Below are experts of layer 7 (counted from 0) of a mixture-of-experts language model. Rows are named router (the router's row for the expert) and show model dimensions 256-319. Each number is 128 + 32 x the weight over its row's rms, rounded and kept within 0 to 255.
After each expert's rows: "mostly gets" lists some tokens that are sent to it at least half of the time. This comes from a sample of Wikipedia text that the model never trained on.

# expert 5
router [142 176 151  91 179 199 138 113  99 142 178  65 135 158 126 145  98 114 172 129 117  98 148 174 175 112 125 154 109 124 148 192 167 200 142  92 136 156 132 147 171 107 137 158  88 163 110 130 121 137  76 105 165  95 124 107 171 179  83 126 140  75 145 150]
mostly gets: " would", " could", " may", " Smith", " Jones", "ensis"

# expert 3
router [127 102  82 133 155 141 166 110 141 138 113 126 117 163 100 135 114  96 100 146 144  82 162 105 152 189 126 154 147 133 114 156  90 132  90 128 141 101 168 195 136 119 138 165 119 147 104 138 161 199 131 144 143  60  82 174 149  71 137 127 142 102 129 145]
mostly gets: " Civil", " Saint", " late", " World", " November", " February"

# expert 14
router [138 148 107 111 122 221 143 152 161 130 102 112 109 143 181 140 141 159 126 129 111  82 111  94 120 182 137  83 162 208 177 145  72  80 139 151 138 111 206 179 126 166 186 105 150 171 151  84 150 169 115 142 139  82 175 125 159  76 164 128 153 108  84 168]
mostly gets: " ==", " Hong", " ===", " Species", "Career", " Phyl"

# expert 45
router [190 174  71  73  78 116 120 132 126 128  83 122 147 127 183 103 137  75 169 185 126 104 114 109 142 110 102 121 155 106  98 131 133 118 138 117 145  89 105 169 133 124 121  88 115 158 162 106 140  93 138 161 204 107 157 102 149  86 123 156 109 125 170 143]
mostly gets: " debut", " began", " video", " concert", " Genre", " document"

# expert 33
router [135 127 137 170 181 177 113  72 111 103 138 153 164  83 113 117 195 118 135 140 130 141 137 164 142  95 142 100 142 134  86 145  93 164 137  90 116 110 104 100 175 183 136  79 146  91 201 102 112 154  96 116 145 102 127  94 103 120 120 195 124  85 131 100]
mostly gets: " c", " C", " p", " P", " E", " H"

# expert 59
router [189 149 171 136  99 140 169 101 138 125 117 127 161  48 133 143 116 146 179 150 138  91 127 169 117 120  93 135 146 147 132 146 121  99 138  93 158 102 104 110 107 203 144 110 109  87 118 123 125 111  73  80 125  84 190 154 118 140 154  80 128  96 197 142]
mostly gets: "ović", "ova", "ić", "kov", " III", " acid"

# expert 39
router [153 150  44 157 133  98 149 181 131 184 114 126 136 137 136 120 147 109 100 172 146 126  92 106 161 146 137 153 202 127 176 146 180 134  91 122 115  77 125 197 100 137 112 174 132 140 111 172 120 183  79 135 103  99 100 188 135 157 126  99  78  99 103 124]
mostly gets: " Jean", " Mari", " Siege", " Karl", "ö", " Maria"

# expert 50
router [108 109 120 172  93 101 123 118  79 100 161 137 158 157 108 114  66  97 127 167 119  96 133 140 133 165 117 180  89  93 106  92  96  93 137 167 136  78 178 159 184 143 122 131 148  86  94 156 112 116 123 135  88  83 106  99 162  78  86 111  54 131 143 193]
mostly gets: " Siege", " attended", " Governor"

# expert 43
router [150 161  96 119 147  79 114  94  96 114 121 119 151  98 134  91 158  85 168 161 107  87 135 134 133 132  73 115 110 141 139 130 119 142 115 148 158 115 107 171 164 207 121 142 102 156  99  92 135 103 140  81 194  73 109 149 117 169  80 109 113  96 122  55]
mostly gets: " political", "ological", " His", "Scientific", " medical", "Political"

# expert 44
router [122 126  57 133 139 163 181 172  93 194  71 122 120  74 140 162 139  42 143 172 135 116 152 128 116  68 138 125  75 178  92 140 102 150 119 127  85 136 171 178 153 105 151 121 165 161 181 134 165  94  91 104 142  87 166 119  90 198 144 104 118 120  71  87]
mostly gets: " son", " Genus", " daughter", "inomial", " SWE", " sister"

# expert 17
router [132  59 108  71 152 104 118 142  81 106 127 147  98 145 154 126  75 110 160 104 158  64 155 140 111 111 162 118 155 194  93 130  87  95 108  85 149 123 104 119  64 151  74 135 132 131 209 128 171 163 104 139 127  91 159 120 182 163 113 178 109 137 143 147]
mostly gets: " highest", " grand", " very", " great", "ically", " primary"

# expert 24
router [170 101  93 137 195 146 129 152  97  87 106 142 142 155 143 131 168  97 143 179 153  98 146 147 104  88 170  97 131 149 152 206 102 166 171  83 133  85 125 130 139 133 138 127  91 137 130 191 158 176  73 126 129  67 118 155 161 163 107 135 136  87 152 166]
mostly gets: " Car", " Lo", " Cor", " Mon", " Fer", " Gar"

# expert 61
router [155 110  88 168  85 243 150 167 143  90 151 117 143 105 124 143 178 102 109 111 143  82 125 148 103 149 111 113 162 138 127 125 101 123 132  34 164 136 118 161 170 141 125 134 118 113 165  82 150 128 116 132 153 116  98 186 112 212 199 112 101 158 179 114]
mostly gets: " Kh", " Sri", " Bha", " Abdul", " Ti", "dha"

# expert 38
router [171 102 117  81  98 139 152 153 107 107 100 131 178 142 132 172 153  49  84 111 198 104 157 129 105 170 204 141 132 136 142 134  72 131  90  72 151 158 222 163 138 163 133 129 119 129 166 140 183 181 146 159 145 108 130 101 155 140 183 101  57 148  98 145]
mostly gets: " building", " ship", " bus", " he", " He", " she"

# expert 11
router [158  83 120 148 140 165 172 147 149  65 143 143 150 133 159  93 191 112 104 159 198 132  69  99  98 154 123 146 159 138  67 121 151 174 119  95 166 161 168 144 128 192 166 143  83 110 157 147 140 174 122 137 181  83 176  99 114 131 112 159 159 128 109  97]
mostly gets: " cm", " ft", "ST", "approximately", " ISBN", " mm"

# expert 48
router [169 150 154 194 138 172 119  69 120 161 114  68 136 168 101 125 147 157 130 141  95 165 171 131 136 136 107 132 152 124 172  98 172  80 102 106 146 113 142 117 159 149 107 182 101 159 156 102 174 208 136 182 143  94 141 208 197  79 111 111  63  97 114  49]
mostly gets: " William", " John", " David", " Michael", " Mike", " Richard"

# expert 1
router [152 179 105 146 148 100 149 131 117 127 139 161 153 112 146 109 137  91 100 116 183 144  89 149 157 117 168  98  76 157  67 173  85 120 188 112 165 121  99 113 173 156 113 129 128 113 128 151 134 124  97 110  91  73  68 134 168 133 181 153  97 122 132  75]
mostly gets: "น", "ส", " politician", " imp", "ก"

# expert 25
router [150 125  98 141 161 201 136  60 148  98 110 146 144 132 112 173 158 104 125 106 177 169  99 112 123 106 110 117 185 169 159 156 162 122 124  95 148 119 114  88 117 168 130 100  79 108 114 109 123 128  68 131 103  69 124 160 173 124 115 148 142 128  79 135]
mostly gets: " North", " South", " south", " West", " north", " MF"

# expert 60
router [174 147 127 132 114 158 192 162  90  82  79  99 120 140 151 125 123 121 136 134 137 134 171 136  88 115 108 164 159 169 147 140 103 147  96 169 106 111 165 164 164 146 116  76  96 128 111 134 163 120  74 136 120  85 125 118 163 100 199 149 131 106 122  80]
mostly gets: " Court", " India", " However", " died", " Europe", " Republic"

# expert 26
router [164 152 157 155 162  86 162 113 113 162  93 117 114 137 184  94 179  80 160  92 153 138 131 126 132  66  93 143 124 144 193 121 123 105 164 104 105 132 122 136 171 155 146 106 104 122 135 126 139 170  99 161 158 122 159 213 152 144 119 186  65 126 118 115]
mostly gets: "uc", "oc", "Alexandr", "hydr", "dic", "ș"

# expert 19
router [156 107 163 176 117 106 150 103 187  97 170  94 106 158 160 136 135 145 130 127 108 121  89 139 135  89 122 145  91 176  98 193  81 135 147 112 160 153  86 117 168 181 135 125  51 154 131 144 168 115  72 106 132  80 156 136 136  99 128 101 155  61 119 117]
mostly gets: " any", " federal", " many", " States", " state", " State"

# expert 36
router [118 127  99 139  79 170 149  88 129 129  84  92 126 115 159 119 155  88 183 119 116 103  80 119 176 117 114 138 137 128 112 142 102 167 140 118 165  84 173 190 176 133 130 104 180 133 152 122 126 181 114 148 140  89 122 172 110 150 144 154 162 133 132 164]
mostly gets: " head", " blood", " lb", " size", " spec", " color"

# expert 29
router [145 200 146 125 118 193 151 135 101 143  88 137 196 144 176 151 129 107 141 178 172  93  89 102 101 116 109 144 162 124 121 126  84 161 142 107 106 103  96 159  97  93 109 122 152 122 121  94 185 132  66 139 125  80 153 174 162 138 138 152 101 113  83 170]
mostly gets: " who", " groups", "ants", " events", " teams", " systems"

# expert 46
router [127 108 148 114 194 157 176 114  84 101 125 172 134  94 142 121 110  32 103 149 137 111 151 138 144 135  58  93 163 107  60 163 105  90  96 103 122 101  90 144 137 153 164 169  90 117 148 141 111 149  70 194 132  94 154 133 163 118 116 184 155  99 154  72]
mostly gets: " Succeed", " Swing", " lack", " award", " feed", " license"

# expert 9
router [139  99 130 170 173 170 162 150  59 101 154  94 138 149 131 158 199  71 116 142 132  94 172 139 139 120 129 107 128 167  69 168 115 113  99  86 202 136 150 149  78 156 157 151  83 140 149 170 166 167 155 100 147  86 151 147 118 133  66 165 116 117 173 106]
mostly gets: " for", " winning", " where", " Asian", " of", "ping"

# expert 0
router [112 150 107 146  77 188 109 123  73 108 132 116 134 110 140  96 112  89 133 151 122 153 177 139 156 120  79 112 162 108 103 184 149 113 164 137 157  77 113 134 151 190 135 162  91 164 121 136  98 131 117 116 152  40 115 163 173 115 137 162  88 108 136 111]
mostly gets: " Votes", " Species", " English", " Starring", "American", " Born"

# expert 47
router [110 138 129 108  96 135 117 150 147  93 162  86 135 104 163 157 106 162 123 122 110 154 128  97  92 195  68 102 149 163 111 170  76 150  84  88  95 152  95 192 147 108 174 162 114  92 132 104 139 111 108 129 155  92 119 185 141 100 120 127 143 141 139  73]
mostly gets: " due", " continue", " prevent", " get", " maintain", " go"

# expert 2
router [144 155  78 110  78 104 172 106 177 127 124  92 181  43 137 162 107  83 114 101 111 160 136 117 129 127 157  86 174  70 149 181 116 146  93  86 145 166 105 113  99 121 135  81  73 113 142 138 167 121 108  96 147 103 187 116 147 110 165 129 121 121  97 152]
mostly gets: "frac", " Candidate", " so", " app", "prop", "circ"

# expert 7
router [173 160 128 105 157 128 131 115 175 130 139 187 109 146  63 111 171 125 142  76 168  73  87 131 168 153 116 151 156  95 108 136 154 171 101  82 146 143  94 139 109 131 172  93 144 111 177 114  92 149 106 164 132 114 119 188 170  76 171 127 124  62 170  90]
mostly gets: "(", "{", " Wa", " (", " [", "&"

# expert 22
router [213 138  91 154 124 165 107 164 148 101 132 125 116 138 155  97 171 119 178 159 120  99 141  71 166 142 140  78 155 133  84 140  96 128 131 115 151 118 180 142 147 136 149 146  81 138  92 157 132 117 107 145 185  61 105 123 152 183 167 150 116  33 132 167]
mostly gets: " winning", " Cup", " Apps", "|---|---|", "|---|---|---|", " election"

# expert 15
router [198 152 141 133 137 154 103 160  92 107 130 115 203 127 116 139 159 105 159 136 145 152 150 160 149 137 114 104 116 118 131 171 137 170 146 129 120 107 113 130 148 138 116 105  61  81 140 100 172 151 108 130 154  83 143 159 187  97 125 141 115  73 141  82]
mostly gets: " W", " Frank", " Mike", " McG", " Michael", " Bur"

# expert 18
router [146 124 172 103 165 130 166 103 155  86  95 169 167 151 114 133 156 150  91 143 110 100 210 118 129 150  27  87 125 178  62 107  86  88  78 143 122 139  85 158 133 155 154 139 126 155 164  49 137 121  86 139 139 123 180 122 158 128  89 129 118 129  92  91]
mostly gets: " Green", " Wood", " Press", "ford", " Washington", "ook"

# expert 8
router [145 152 181 129 154 164 125  93  99 108 139  85 106  81 112 107 155 135 148 200 113  62 113 127 136 134 101 141 122  90 123 154 160 127 147  69  72  64 166 128 133 195 172 135 131 163  89 155 171 117 118 125 130  77 115 135  76 193 190  88 155 103 153 108]
mostly gets: " Succeed", " Ho", ");", " per", " include", " To"

# expert 27
router [122  78 103 109  87 176  85 141 135 142 144 100 143  81 114 130 184 132  66 142 105 146 158  83 111 170 117 119 142 127 126 158 128 140 107 149 183 102 161 119 140 203 182  75  47 171 128 122 119 161 117 122 128  80 122 116 158  99 138 140  71 108 179 129]
mostly gets: " became", " using", " received", " during", " create", " Phyl"

# expert 32
router [120 122 119 171 106 122 119 153 123 127 156 177 150 102  79 127 112 149  87 188 132 132 132 170 119 100 128 117 102 115 149 102  93 169 137 152 126 106  90 125 136 134 230 123 136 157 125  83 122 114 113 185 195 101 134 136 133 145 113 119 123 135 179 177]
mostly gets: " including", " “", " Animali", " \"", " include", " such"

# expert 31
router [ 85 141 143 169 111 136 140 137 114 130  92 127 165 153 110 138 141 111  98 118 172 169 136 178 179  91 129 145  92 101 125 113  64 118 138 113 132 129 125  60 164 125  62 168 112 156 122 162 135 109 118 162 118  87  99 207 174 121 143 110 127 105 123 187]
mostly gets: " Siege", " performance", " problems", " Although", " are", " issues"

# expert 4
router [153 179 167 114 129 118 121  94 187  87 160 101 121 207  80  90 152 106  97 107 125 123 130 115 130  93 112  89 116 165 134 157 103 101 153 142 112 115 135 176 167 124 144 137 161 117  98  96 144  96  85 161 145  72 119 136 116 146  98 126 125  81 162  94]
mostly gets: "year", " His", "American", "Species", "ski", " appointed"

# expert 12
router [159 185 160 201 120 132 132  75 115  93 166 165 149 151  96 162 165 133 151 182 150 123 168 153 158  66 137 137 173 195 135  98 118 143 119 119 158  93 116 133 157 138 151 151  88 109 176 145 122 130 103 126 186  66 164  94 115 112 147 186 122  34 169  99]
mostly gets: " high", " strong", " High", " good", " short", " Free"

# expert 55
router [178 149 115 168 122 150  89  77 113  72 156 121  89 132 128 132 194 194 151 181  73 110 131 141 155 126 111 131 116 149  93 107 144 132 137  96  84 133 143 117 142 173 141 115 138 185 125  51 115 175 141  83  76  90 160 100 128  99 110 190 149 119 116 144]
mostly gets: " pro", " among", " Ne", " provide", " using", " by"

# expert 30
router [134 154 145 158 174 215 144 154 159 103  99  99  74 124 163 138 116  63 140 153 161 115 169 139 161  88  99 129 166 137 166 127  74 103 207 106 135  60 172 178 131 150 184 128 141 143 154 129 152 207 132 114 171 112  76 160  85 129 132 169 118 133 119 148]
mostly gets: " acid", " footballer", " locomotive", "phone", " engine", " $\\"

# expert 13
router [132 116 154 121 168 196 142 153 172  75 135 128 129 146 126 175  81 103 145 138 133  86 169  83 118 126 113 154 153 154 103 182 129 130 101 136 126  63  78 145 104 120 156  91  47 141  82  77 167 106 113 134 145  86 167 183 132 149 137 110 140  88 166 109]
mostly gets: " stated", " called", " said", " renamed", " This", " saying"

# expert 10
router [147 133 153 159 161 153 164 159 110 111 193 128 111 149 173 129 160  89 104 166 100 102 111 142 135 139 127  82 133 132 125 143 102 158 137 111 161 155 155 187 132 102 200 130  82 115 166 140 164  88 116  92 175  54 179  79 130 169 103 181 162 111 114  86]
mostly gets: " rights", " him", " bank", " them", " children", " students"

# expert 16
router [117 107  99 145 109 185 130 160 103  36 134 193 112 120  97  88 143 123 164 119 167  41 142 126  93  43 173 170 101 107 108 125 168 118 134  21 157 100 124 169 143 154  89 164 118 119  96 106  79  73  99 112 151  92 117 118 162 124 149 201 116 126 142 136]
mostly gets: " located", " Genus", " used", " built", " designed", " available"

# expert 57
router [145 104 139 133 165 199 189 121 155  86 149 132 121 129 127 123 194 100 138 136 138  68 103 144 161 161 116 140 130 163 182 146 103 158 143 143 158  94 142 110 139 165 107 144 100 144 185 143 134 144  95 151  94  77 136 100 135 146 148 156 134 152 118 119]
mostly gets: " Health", " Stadium", " education", " Championships", " Road", " ±%"

# expert 23
router [137 130 116  86 155 203 143 135 121  99 104 114 183 106 154 137 146 144 129 164 141  89 101 135 145  71 185  67  80 165  75 167 115 127 143  81 205 137 181 150 137 114 173 146 110 126 132 127 141 144  97 158  79 106 116  95 126 189 113 139  79 138 107 141]
mostly gets: " considered", " became", " worked", " becoming", " shown", " very"

# expert 28
router [214 144  95 107 136 123 141 152 162  63 127 110 168 118 184 114 134 122 140 135 129 130 148 103 130 122 163 135 129 159  77 160  69 162 107 133 125 139 106 121 129 138 140 106 106 127  86 107 125 127 109 134 178  88 164  87 143 126 149  52 111  63 136 157]
mostly gets: " National", " ===", " International", " national", " Supreme", " Journal"

# expert 6
router [172 138 118  98 130 149 126 103  81 128 147  74 161 138 191 121 178  94 169 123 163 105 156 127 190 110 135  80  94 126 164 151  92  90 159 126  85  88 167 187  90 126 106  99 126 138 133 217 144 110 130 129 154 105 145  97 164 181  61 167 115 119 139 112]
mostly gets: "born", " Committee", " Museum", "hard", " Rod", " Hospital"

# expert 40
router [213 163 131 160 136 116 156 140  80 190 116  87  81 126 158 124 108 147 190 133 172  77 139 142 154 159  96  96 129 107 132 112 121  73  82  47 183 100 135 182 139 115 197 130 126 165 123  99 133 194 142 165 116 117 186 136 163 127 124 109 147 117 131 124]
mostly gets: " Steve", "ส", " Mike", "ก", "ō", " SCO"

# expert 49
router [139 111 124 143 124 147 119 131 100 144 141  93 129 127 143  84 126  61 109 140  90 121 164  76 188 108 190 147 127 137 135 152  91 152 196 177 152 101 128 239 144 146 144 141  59 175  85 192 148 143  57 107 114 117 138 132 119 136 114 102 120 116 153 143]
mostly gets: " Chile", "ep", "ira", "jar", "ave", "oli"

# expert 35
router [148 118 112 203  98  97 121  98 153  94 167 137 184 130 104  88 130 179 101 192 102 128 136 139 154  94 139 162 114 131 139 169  73 112 152 118 156 161 147 177 146 144 136 145 156 164 127 169 117 127  87 173 136  78 109 149 137 152 157 174 132  71 132 113]
mostly gets: " sp", " Bur", " Em", " Bir", " bar", " McG"

# expert 56
router [157 116  93 164 111 121 167 136 124 115 139 123 135 127 113 104 109 124 125 161 163  45 123 124  67  81 129 133  97 168 114 137  90 142 130 165 183 166  98 127  99 192 185 136  48 100 165 156 119  76  91  91 153  90 132 181 158 195 118 150  89 104 187 137]
mostly gets: " top", " television", " fourth", " first", " third", " TV"

# expert 53
router [173 178  94 121 127 198 167 210 148  96 135 144 127 184 118  88 167 121  88 130 132  79 120 121 141 143 130 162 186  92 130 144 107  90 141 121 137  70 212 121 178 148 130 110 166 160 126 182 105 101 110 115  68  98 109 147 145 176  91 166  77 109 115 107]
mostly gets: " this", " these", " These", " This", " Coordinates", " However"

# expert 37
router [170 131 137 126 114 127 150 109 115 138 158 124 119  63  75 138 193  83 137 158 205  81 123 143 140 174 117 131 112 149 136 132  95 104 122 103 134 191 161 126 145 196 111  96  95 123 202 157  89 138  61 140 124 101 191 141 176 142 134 140 182 102 160 113]
mostly gets: "ง", "の", "AP", " Singh", " Corporation", "BS"

# expert 21
router [179  88 115 192 132 171 195 116  76 103 127 131 189 111 125 143 133 129 201 111 136 107 139 112 179 119  97 114 147 142 184 152 148 175 145 108 148  92 146 164 110 105 116 131  52 118 164 115 126 107 107 131  94 109 126 174 158 142 152 155 131  30 146 141]
mostly gets: " five", " Both", " ten", " two", " three", " four"

# expert 52
router [143 116 113 135 140 162 193 152  98 145 139 129 100 110 188  88 157 111  83 197 172  79 136 117 149 103  63 109 151 107 151 179  74 209 136 127 122 121 125 145 141 157 165 110 114 134 137 108 146 109 134 167 139  74 110 101 142 156 139 131 196 123 125 110]
mostly gets: " producer", " magazine", " brand", " website", " newspaper", " guest"

# expert 42
router [128 125 130 130 140 106 178 136 157 134 102 130  99 116  78  80 114 155 186  87 165  55 145 127  92 117 105 140  88 101 136 161 136 191 108 168 146  94  93 235 128 149 124 133  83 132  98 123 141 135 115 160 120  78 153 218  86 148 134 156 177 113 143 110]
mostly gets: " October", " July", " September", " November", " December", "Dur"

# expert 58
router [163 161 102 141 135 180 115 119  96 130 159 106 126 100 172 195 123 144 149 186 135  91 170 144 146 114 125 142  81 119 182 130  48 120 131 129 133 188 150 152 136 126 120  84  94 145 136 117  83 128 124 125 150  69 124  81 110 146 174 120 137  63 168  72]
mostly gets: "idae", "ensis", " \\", " la", "atus", " serving"

# expert 41
router [119 110 117 146 150 147 119 118 156 104 133 145 110 158 193 145 125 128 139 147 163 113 161 184 130  98  72 137 137  57 147 128 132 147 175 107 192  93 109 137 124 155 188 124 110  92 140 127 173 181  83 190 178  80 102 128 129 119  95  77 190 100  76 108]
mostly gets: " It", " eventually", " They", " she", " which", " officially"

# expert 54
router [101 144 135 170 137 140 160 102 123 111 112 143 110 106 209 106 140 145 117  85 156 134  98 165 165  76 138 113 158 129 123 211  94 193 139 157 128  55 137 110 125 138 180 144  81  84 120 137  93 158  68 106 127 107 197  75 100  76 187 111 141 146 162 145]
mostly gets: " ==", " Apps", "cr", "br", " FW", "pl"

# expert 20
router [127 163 147 207 150 116 144  65 125 135 120 199 169 158 115 138 195 133 117 150 133  84 143 121 107 119  60 140 116 150 135 152 157 100  79  97  95 140  96 156 163 126 157 151 135 120 145 110 132 140 108 150  83 108 160 109 111 133  96 156 158 103 127 115]
mostly gets: " century", " week", " year", " day", " billion", " minutes"

# expert 51
router [173 171 134 173 101 138 115 138 130  95 115  91 132  97 109  75 187  76 126 138 132 126 137 118  84 148 104 112 160  81 152 101  57 157 130 109 156 121 181 146 133 159 129 200  71 122 124 106 109 145 114 114  75 107 146 173 114  99 107 167  91  96 143 142]
mostly gets: " while", " where", " when", " if", " However", " because"

# expert 34
router [125 174 154 131 132 129 103 138  76 176 159 101 137 117 150 155 110  86 186 124 189  95 117 117  91 157 103 109 171 131 117 147 132  81 132 137 113 131 111 119 119 110 166 153 112 119 158 174  78 169 136 160 139  64 161 161 236 104 192  77 174  38 175 130]
mostly gets: " not", " To", " will", " could", " can", " should"

# expert 63
router [130  76 166 103 156 118 157  55 122 119 127 160 123 158 176 152 112  88 136 124 135 116 160 199 109 159 150 115 136  99 119 192 113 154  92 159 119 104 200 157 156 132  49 124 126 112  59 134 129 134 120 104 163 113 138 106 176  89 111 101 131  38 136 114]
mostly gets: " Born", " Died", "aged", " Turnout", " ±%", " vs"

# expert 62
router [157 174 149 171 145 128 122 136 174 181 138 162 142 130  84 165 176 119 153 151 141  91 133 117 142  86 161 130 140 188 154 168 134 118 106 147 197 142 130 177  81 129 180 151  67 137 183  91 125 124 120 160 156  79 132 148 162 175 110 103 111  76 157  75]
mostly gets: "TV", "FL", "FC", "BS", " Detroit", "IS"